config = dict(
    d_model=160,
    n_groups=4,
    groups_per_token=3,
    init_std_router=0.00604,
    norm='rmsnorm',
)
Below are experts of layer 10 (counted from 0) of a mixture-of-experts language model. Rows are named router (the router's row for the expert), gate (a neuron's input weights, with its number), up (a neuron's input weights, with its number) and show model dimensions 0-159. Each number is 128 + 32 x the weight over its row's rms, rounded and kept within 0 to 255. Numbers have three digits each.
Before each expert's rows: "gets" lists some tokens that make up at least twice as much of what it gets as of all text; "mostly gets" lists some tokens that are sent to it at least half of the time. This comes from a sample of Wikipedia text that the model never trained on. Tokens count by the router's weight.

# expert 174
gets: ".", "\n", ")", ") ", " ", "9 "
mostly gets: "sq ", "located ", "village ", "million "
router:164144109130102119088125189091139109084161181157117113128114113136097148161200143105117144133117096177049168102133096193134101139084127179143154120133104199154122121139117144157085149106118121152173180171108147088134144111120132160095142124061149107082160178121080091154170143071160145176103182159143115173147162083132151154170162092146139144124145124069159106172102114138144123052152097109177127184060100118079145163103187092154111155085096097173153143131144157125151108086106155
gate0:134128041199121125093121142116043174116157105133114150161152124151092173140127141124125145112159130148098122111112138113118137111075220140143093095086184143185123132120082103119079175175114125126119054149099093075169161140182154108105115136128157105157129157144097127151111134154151081161112214131113146133186109186064116117166110139144126133120136147099116122156091141132138111138149135057074156150120205132121150177134121133148080212166114123201146124145090125114104166126106158
up0:093160120054101114144107139094176050077115154152107099188069139098118162108142114173118148067135148091106143098126139140184095087142148132139116139096133141142119133152138117174099125117111119151125091147071062117144148126134113111113129118167123058076141120145155115159183175125096117105171164067097124141163145094116163162173119157117128132108141150143167125128187102116121139110082120036182128144107145115155133137138172202081220146154180179086101129127149086180164147146088167
gate1:132151074092114144078165167142124113140184131164103194131074092151120155136166162123135182195112146143072155135107149168153119146107104167163137153134095153159106092131107107120109102089174119160120133085186176125086114128071150132112129151098097091124110123132121145173079174206120135116086133144139116100167115063102142100153124160173177131135112165106135152153138131084136150085191159135131105142116079156157172115157133139145099157019138158057112154141157095144204192085120116
up1:117133111088118111100120087107183162108092109149175095078094124090126110080153113084130081066138100085158133124170099089161102155098098111115058128108081115134130126150123062169148140106149150063164180106108143139203094115121099143109127106172093142136104081120164056074123126122106174092102155092112141179063148091102094100132055101098124099163143115179121101137125093150088112137138096125135146094164123114127069067099105158147149133164097099114142061133151139127052089107080151

# expert 6
gets: "was ", "is ", "were ", "he ", "be ", "are "
mostly gets: "She ", "she ", "He ", "was ", "been ", "has "
router:098134094084152093093075108118185128105128184173121092151104122101120135125177134146180110090111063154095133125131041110123097093129123164113143124080106178141185145079136133114099147115114174143148126176092135076116154110153083164102116122111128120103131164075118129134201128138140148152114175145160115184109118092115159148178136143194081112065082111096124116199114171123151164096157076106158123177058143106037118170065114140136121158070091080155128128131144138095123120119112139
gate2:142076143181126092150098145115143088121128188154163124072121122188108119136122130129099120165148139076155123138100202123105099124142140100145146165135149132151187082202096149066124120129145152148190125106200147115142087142135136120125169159164095134157123040082107143114199111173136106131041119134168123149150118124089169200119174127149143191148081133125148166084051111159114079122144092121161052137135116107147131147120109161135138143075090096119156178131122157131095115094123165
up2:157087179149179122149104173135097135158116157133152151115123122155141089109075149112095084176176174101165140129104138123102134164075130110143104167125139112134162117207076152070114107085112128146201136158148154113127080149104121106157107115078128079134079087141104116087092082132153106134099096131121130128102159119096131163086201126165071157246123156099138152096117144157134126162136125179171050080151107111188166151132114171110091103111106148141158187125148081146086101097109148
gate3:131196145166109141105123164094123166098099119066119064197094089092140150141120164161130118156125057172120126106100091141155134121137201150161093120137147112110124145117087197160126106148117117106119118110090090177096174134142095153102142140129181090071098149145128125112121089113152131143154112162124093116177078129081137206131101078137077153074123085170136173125095163124138124127114105106174193153157137103109093084147096119103169131141126147112123200165186080061161052103142132
up3:146113129067156131132124147133072110131124119087151128134098108162104157090136130172094176185111105122135124142162101163148197140121121095110169150139119082134149117087118093139126098099092141143133198132122136141110190058117148177104184193102139140121146150055122121043109149099122145106059064073099145093103109131154173135177154104090189137216170132139173149117137181104115154124167152084150103164088201127145096142138095160145129156094068153093105132112105133119137167099111167

# expert 132
gets: "sc", "sch", "sec", "u", "Sc", "Sch"
mostly gets: "sc", "posi", "clos", "manag", "Sec", "develop"
router:149131121130148070091075110179126159112152183175118052093108143096073118133170109124164121128140099118064188134111099127132144142081111095101176097090142205190173114125130093114086147153142082107160141169156112156134118087152072206099083163125098119120202135128116103128159114107145159131118141144185162107115133104117121179118172161125138089085056163078110108175079154116123135057136112144117085106048112099071180121120160122100135104100147136144128115146170149092151126126130112
gate0:207134129145155107138118178148121135094160180130104154091108137146155149164119141089142187156102109138152131133138106168144127183134160178112137035152130151143125168155193102055089103099144069149150110117117182124136127099164224128085179125137138147138140176118154102153130192121125136119131109125194091127142149125116165171157043122179197076122106142092150053151108174114141115123158168138124085101105135110146120133141104035087125115150155146146117133134111105088114164094114149
up0:177169184151133116124157136146114161099123098160080145059109123151174124137105111140132187161115126143185087157109123185112102175156152175106073082151141105133088117135173052097161136122133068166115121116107207123138110072130175208132157110138140125157125132139158164182107114091068124158133086122108130109141130136142139126136057173162158043158113093124150150167171181123167102148205151128153095125151153120181154113135099106134147136144201122103104154165121116084109163087121129
gate1:130156093114118143133090139152207102134207161120143124119113096105106095107129179127139100129180176110112115122127127170168174166149085082107112139087150156106115108110130163147144211142148102127137127144083064102127166166100178208114156127157144147093192113130089156052115193078137159151141112073163106091123159137143094092120132103150148136070130150094133167113111131113100122106130106153144119155148115203130150150101199184050169097157114102102100136059114068127116155132109115
up1:076154133126086058152073133148180113114127151139174114161068074107118067127075159153173099114150141138059117164113104093155165108150161075176103138094100087091112136101130119191120133139191143126120081157109125120151135217076094120148114085172180106107143184118136149063134179126167121164163172105144142112067153182156134084159178157103125147145087155114109121125110149152120107104124168157067114153130111117149153119126132107160206105119131188130156161119133074122135084131107114

# expert 105
gets: "was ", "is ", "to ", "he ", "also ", "be "
mostly gets: "would ", "they ", "she ", "been ", "have ", "not "
router:136117085127159083126078138115157137109130162188147103132104115075117145115171114182175113085129076152077123125132053108119116143118117162082131112089096145146192145089157140098082159118111140153152141183120130055123165083136101168120099128092127104131095156064119134121188097079138165135129181161172133159098140077136166135170145115196128123080078123104162120173131153105174172086161088130188123148061115095064143202074127161118131133121071099155120130144143148114157083097103151
gate0:150092155134097127131072136134111122150099103144151057208104143091149105139157152199121087190168057161115114085096070154145120189158121134144131191117131095122110189145111140116084119120061091135099125080145108140130167106096134107109168206153121131138100113113117140159188133120122093108151076117105119108147145071165064150107063136127156121064138119131075129104191153142153170108147098160201174151102133138128130175130058092141140129158104120115126117081084152171130146156149132
up0:204090185122129193150110123133097124143117130076154110167093085129104097123139116144104179182101128086140123132120136138117120156109173121131100146102131101143096125145128147161128082128120110126132082120185142134171124104126133108175208192105104130118114133149040100172109095103146108122128105156127164113109128079192087115129117097039175077149101188121096147088179122086112146123141118119122103165129143098155169127125101112183098104147102043089088081163110188173166177147141057
gate1:084061152126123119111085085112142200107081121129159150144131168137136132134122039076145187098177074132126113099134152157158090088096112155191114138097114146110098094151138163127102176125113132131098119087102145123117157133115126156076174182107153138030132102134172185122111124217049108171080111101097123111162110159109122128156126168176149134060073123138098161139100127156095119123109154124158144137140084106156170140148128129119118180063091130137132157150121157075101121172125176
up1:124100108090186056118106108100179134086127123132125233159101119110114145142119058078153158079143143154187101163163123181141071133090110141152110115094067176093122094173181102116054116070075091147086122120139118120055110134173101177097105162117131140089122119161154130157085114090071125102065093140136138049133132138111085118069135161138164151101128115163116112126132186081103109119088127147171141097133070118125161146148121147113152115146100094156127122146146108118104127161142142

# expert 92
gets: "sp", "to ", "Sp", "had ", "re", "can "
mostly gets: "sp", "contr", "could ", "Sp", "ref", "would "
router:146141144108159091147066107132139155122153191172167090141093115108112144107172134117129066097159078159068155147187066101087094144132099110094118091084104202127158085093176114119101164128111159109116181133134163115116139074114095168118105160121137087113124184094098117129159146090143147113064153123192166108106173087128157127156161169136145137100087126060117122164096163100167153075151089110176124150045129145052128145097124113131135108089082114157124168133137119059149128129080147
gate0:150122107095125170116139084132099122092110151160095127068173121092107109100103100146102140154159083159060184188113138131167095107124104127180102103109077128166120108153143114140184150096119146123154110154180102120020120116086145126068013132145164102097121087168093118173155131089125121133133135182135087090129105114076119132157163144147129115150142176113121111147121161162101192109114160096187136088131103116089156103143134144082122050142183103143077143079136107116131109186157134
up0:137069087121165064115145122138135115217118159138106150057099150077100124106098077098088124156172103187138176155087126107079191098138150167171131147136139122116121161134135114091157166102172115125125229128148170198138128116136172173095159101124101154179110195132078127131175149128149158112155106113167139145126107133137095133108147165130161126135130099175164102084112157173163102096115112166129088138117168158156157098127053088167106124147175141138173142164118160127168115093157070
gate1:109104138159146161109104125228135179112178164103126099088194113108096121166163151094102102108120161121157107112152108108199095170152095116106127179124120134118160084142162105077072061119105152073067114106123143065156139144092121136143099126116095159132154147132155106105194116073167122089144149096110163073060100108112112188163189146097181113109129170129109141153137167101115091117122129135156156124107125104074113088089122212136100121120069195114122159091139118099160142152136139
up1:071149073157128177102085148098144183045105096181144118165071127101111124138088114096131138176115113166039121147069097179210160175141119103128095120119121138106099158151094140178132122118113128077117081149092108169163145161130135123146101115117169098174172125151157153112106121093070152105145166128131042128195111142105186129118090115175121155085129154144111149145128075119116137107105183162076147140132072095089122106143112171116143108094180105135089110134135142144096137152164073

# expert 249
gets: "J", "ev", "j", "av", "v", "K"
mostly gets: "Jul", "Nic", "ev", "Apr", "Ev", "Bl"
router:130146135188158084120127152101154125112110151164135091078101144133065170151138083078185129115146143157092184138160073082127162142116144127087161083134097203150113164082163087089098145138152147144131163174113150122150113083125094154129149133140105129099147141122137080169112163094156173175113132133175169135089130038155142107147158201136082091083088160134175078141114159130154160048135145126166093191081154089079159129106152115145132144067104137149148095146135150162096151139069135
gate0:119123099136075122108151081131131200138105159124065119062096132130145126133164128121090146113099123156134111115146118117143087125164105167092116143118110094151140098102132091105088128150162107186138148099120164090119132109146174151129173097142123131100150140101107106156138149072160119169031151095104106165150169118106074137118174137075108177188110120117106131209120120122129095189179146146155089181164174119171075060172168082185140115116115073129137184100109111078095120143142218
up0:122145091101106082133115058139211126099174165166158125092162097059105147116108070094209101099112142097158094120118139135134105139102151107089153133148071114137123155148123117092222153097138104157111125107150119135155080178169080112126128089148180123212102201164100174143173158169184116140094150109092172161200108136070086119148115123095073097082143113130135116113123108143110171132098129142148142127131141144155112133136131105154154141146182125104097149148101212128152137145133090
gate1:087115041121085154146139151111191125158091112157129208136068081156154151163149162076139142121128099121148158104145175144148060100133160125162086133146070143135118132136140107165178152164123139078154123163115099146092143123139083094090130188133119089118117113181102105093132097191120174191159129092105153089132132105182149099143102046157155195122174130118191105114152116142101120115112094118094164142130051117156161172136091167121110132087127140166174157141124085076135102130165112
up1:098152132139105104107121098132101133088149099137140103169113169080130082123114108132137066153108160118116112086153131141143130143106157089096208122180158142116105078125094154139104129127095168196164202116159090162120168124098133097207114141108150158154174130126070140123099128083169074107133134137135109157077117121104070105132122117154127123045141083163109160172103117156125093141122163108096125165138197132162128116157228083082149126154125124046097123093133162178207141115114090

# expert 151
gets: " ", "1 ", "0 ", "2 ", "3 ", "4 "
mostly gets: "JPL ", "Apps ", "W ", "ld ", "DF ", "Yes "
router:138164121103108085125099129142184176134160160161134084116138088096135201154205158119156113090120101146073184128176100143086147165102122126128142096091149156191110136111130152081069140088104158122139170175120142105098150103124115127105124081100154132129147144085080103164169169123114184156090146192166165156133170049126141103159137106153094139127126161125149067170127156154156121028163080112144143174071110136097114160084197137145119141077104105101156133131175131087113136115121092
gate1:186125146155128082151104162147165110157085095082169209166198123120086141104125086161180123130159174116150113109146136096067194062153189117148091133117166097165149120103163168199078102156089178106096124135185083132142098076129096145155080114140128138084153155062109096121131115170150209109139136096144159096133129138171111082171127125109161079079153115110149135130071127141175095121101125127101136066106127081112122138118090177084126141132110126129098156162147124113112154159155143
up1:127138092105107216144129126091050127098144144175080070131075121207149136100169110070061125140144089145062088110116101175164083165080119158117167162139107181104141114111099103144144122133179066120168151119105115118139110109066108125104167125100136136145113127175149140084174141123089075111129147195101131166153145097080176169063115154155122122139124154100132162142141098121127130127209146093112094183106148167125122169177123130150144080148129096143176166085097136142116092110117152
gate2:107034062128116131119124090185195125107158071118112105176122080127126170106161077134126068093196091111116156099148125155090152154127164113118105104127175138157125148111136130139113200143085178127104106138104116110202182171131183086071067117121149165099158135174168108089121185101135114069113145139130088153175120093082121116116088121157110113110136133174125072121166137120116108094138135196109168131103144129130139175151119077124108157144153202134160117144095130119105098181144157
up2:145233193136140133119138214129063074154120140133169162105104149146116118142112189144143179164076182141122135165120129112186140118131120167141155131091085115128163124165109131153149078098130125085128132088116141169085077065109063152175161132166132098165106091093073187148118113135116195223151098103139156116090138158181141111171120138158164136106108167092113192115107103140074142159119106074133095114150107126130103087091137147117145133125113085113120119107146126145149108087125092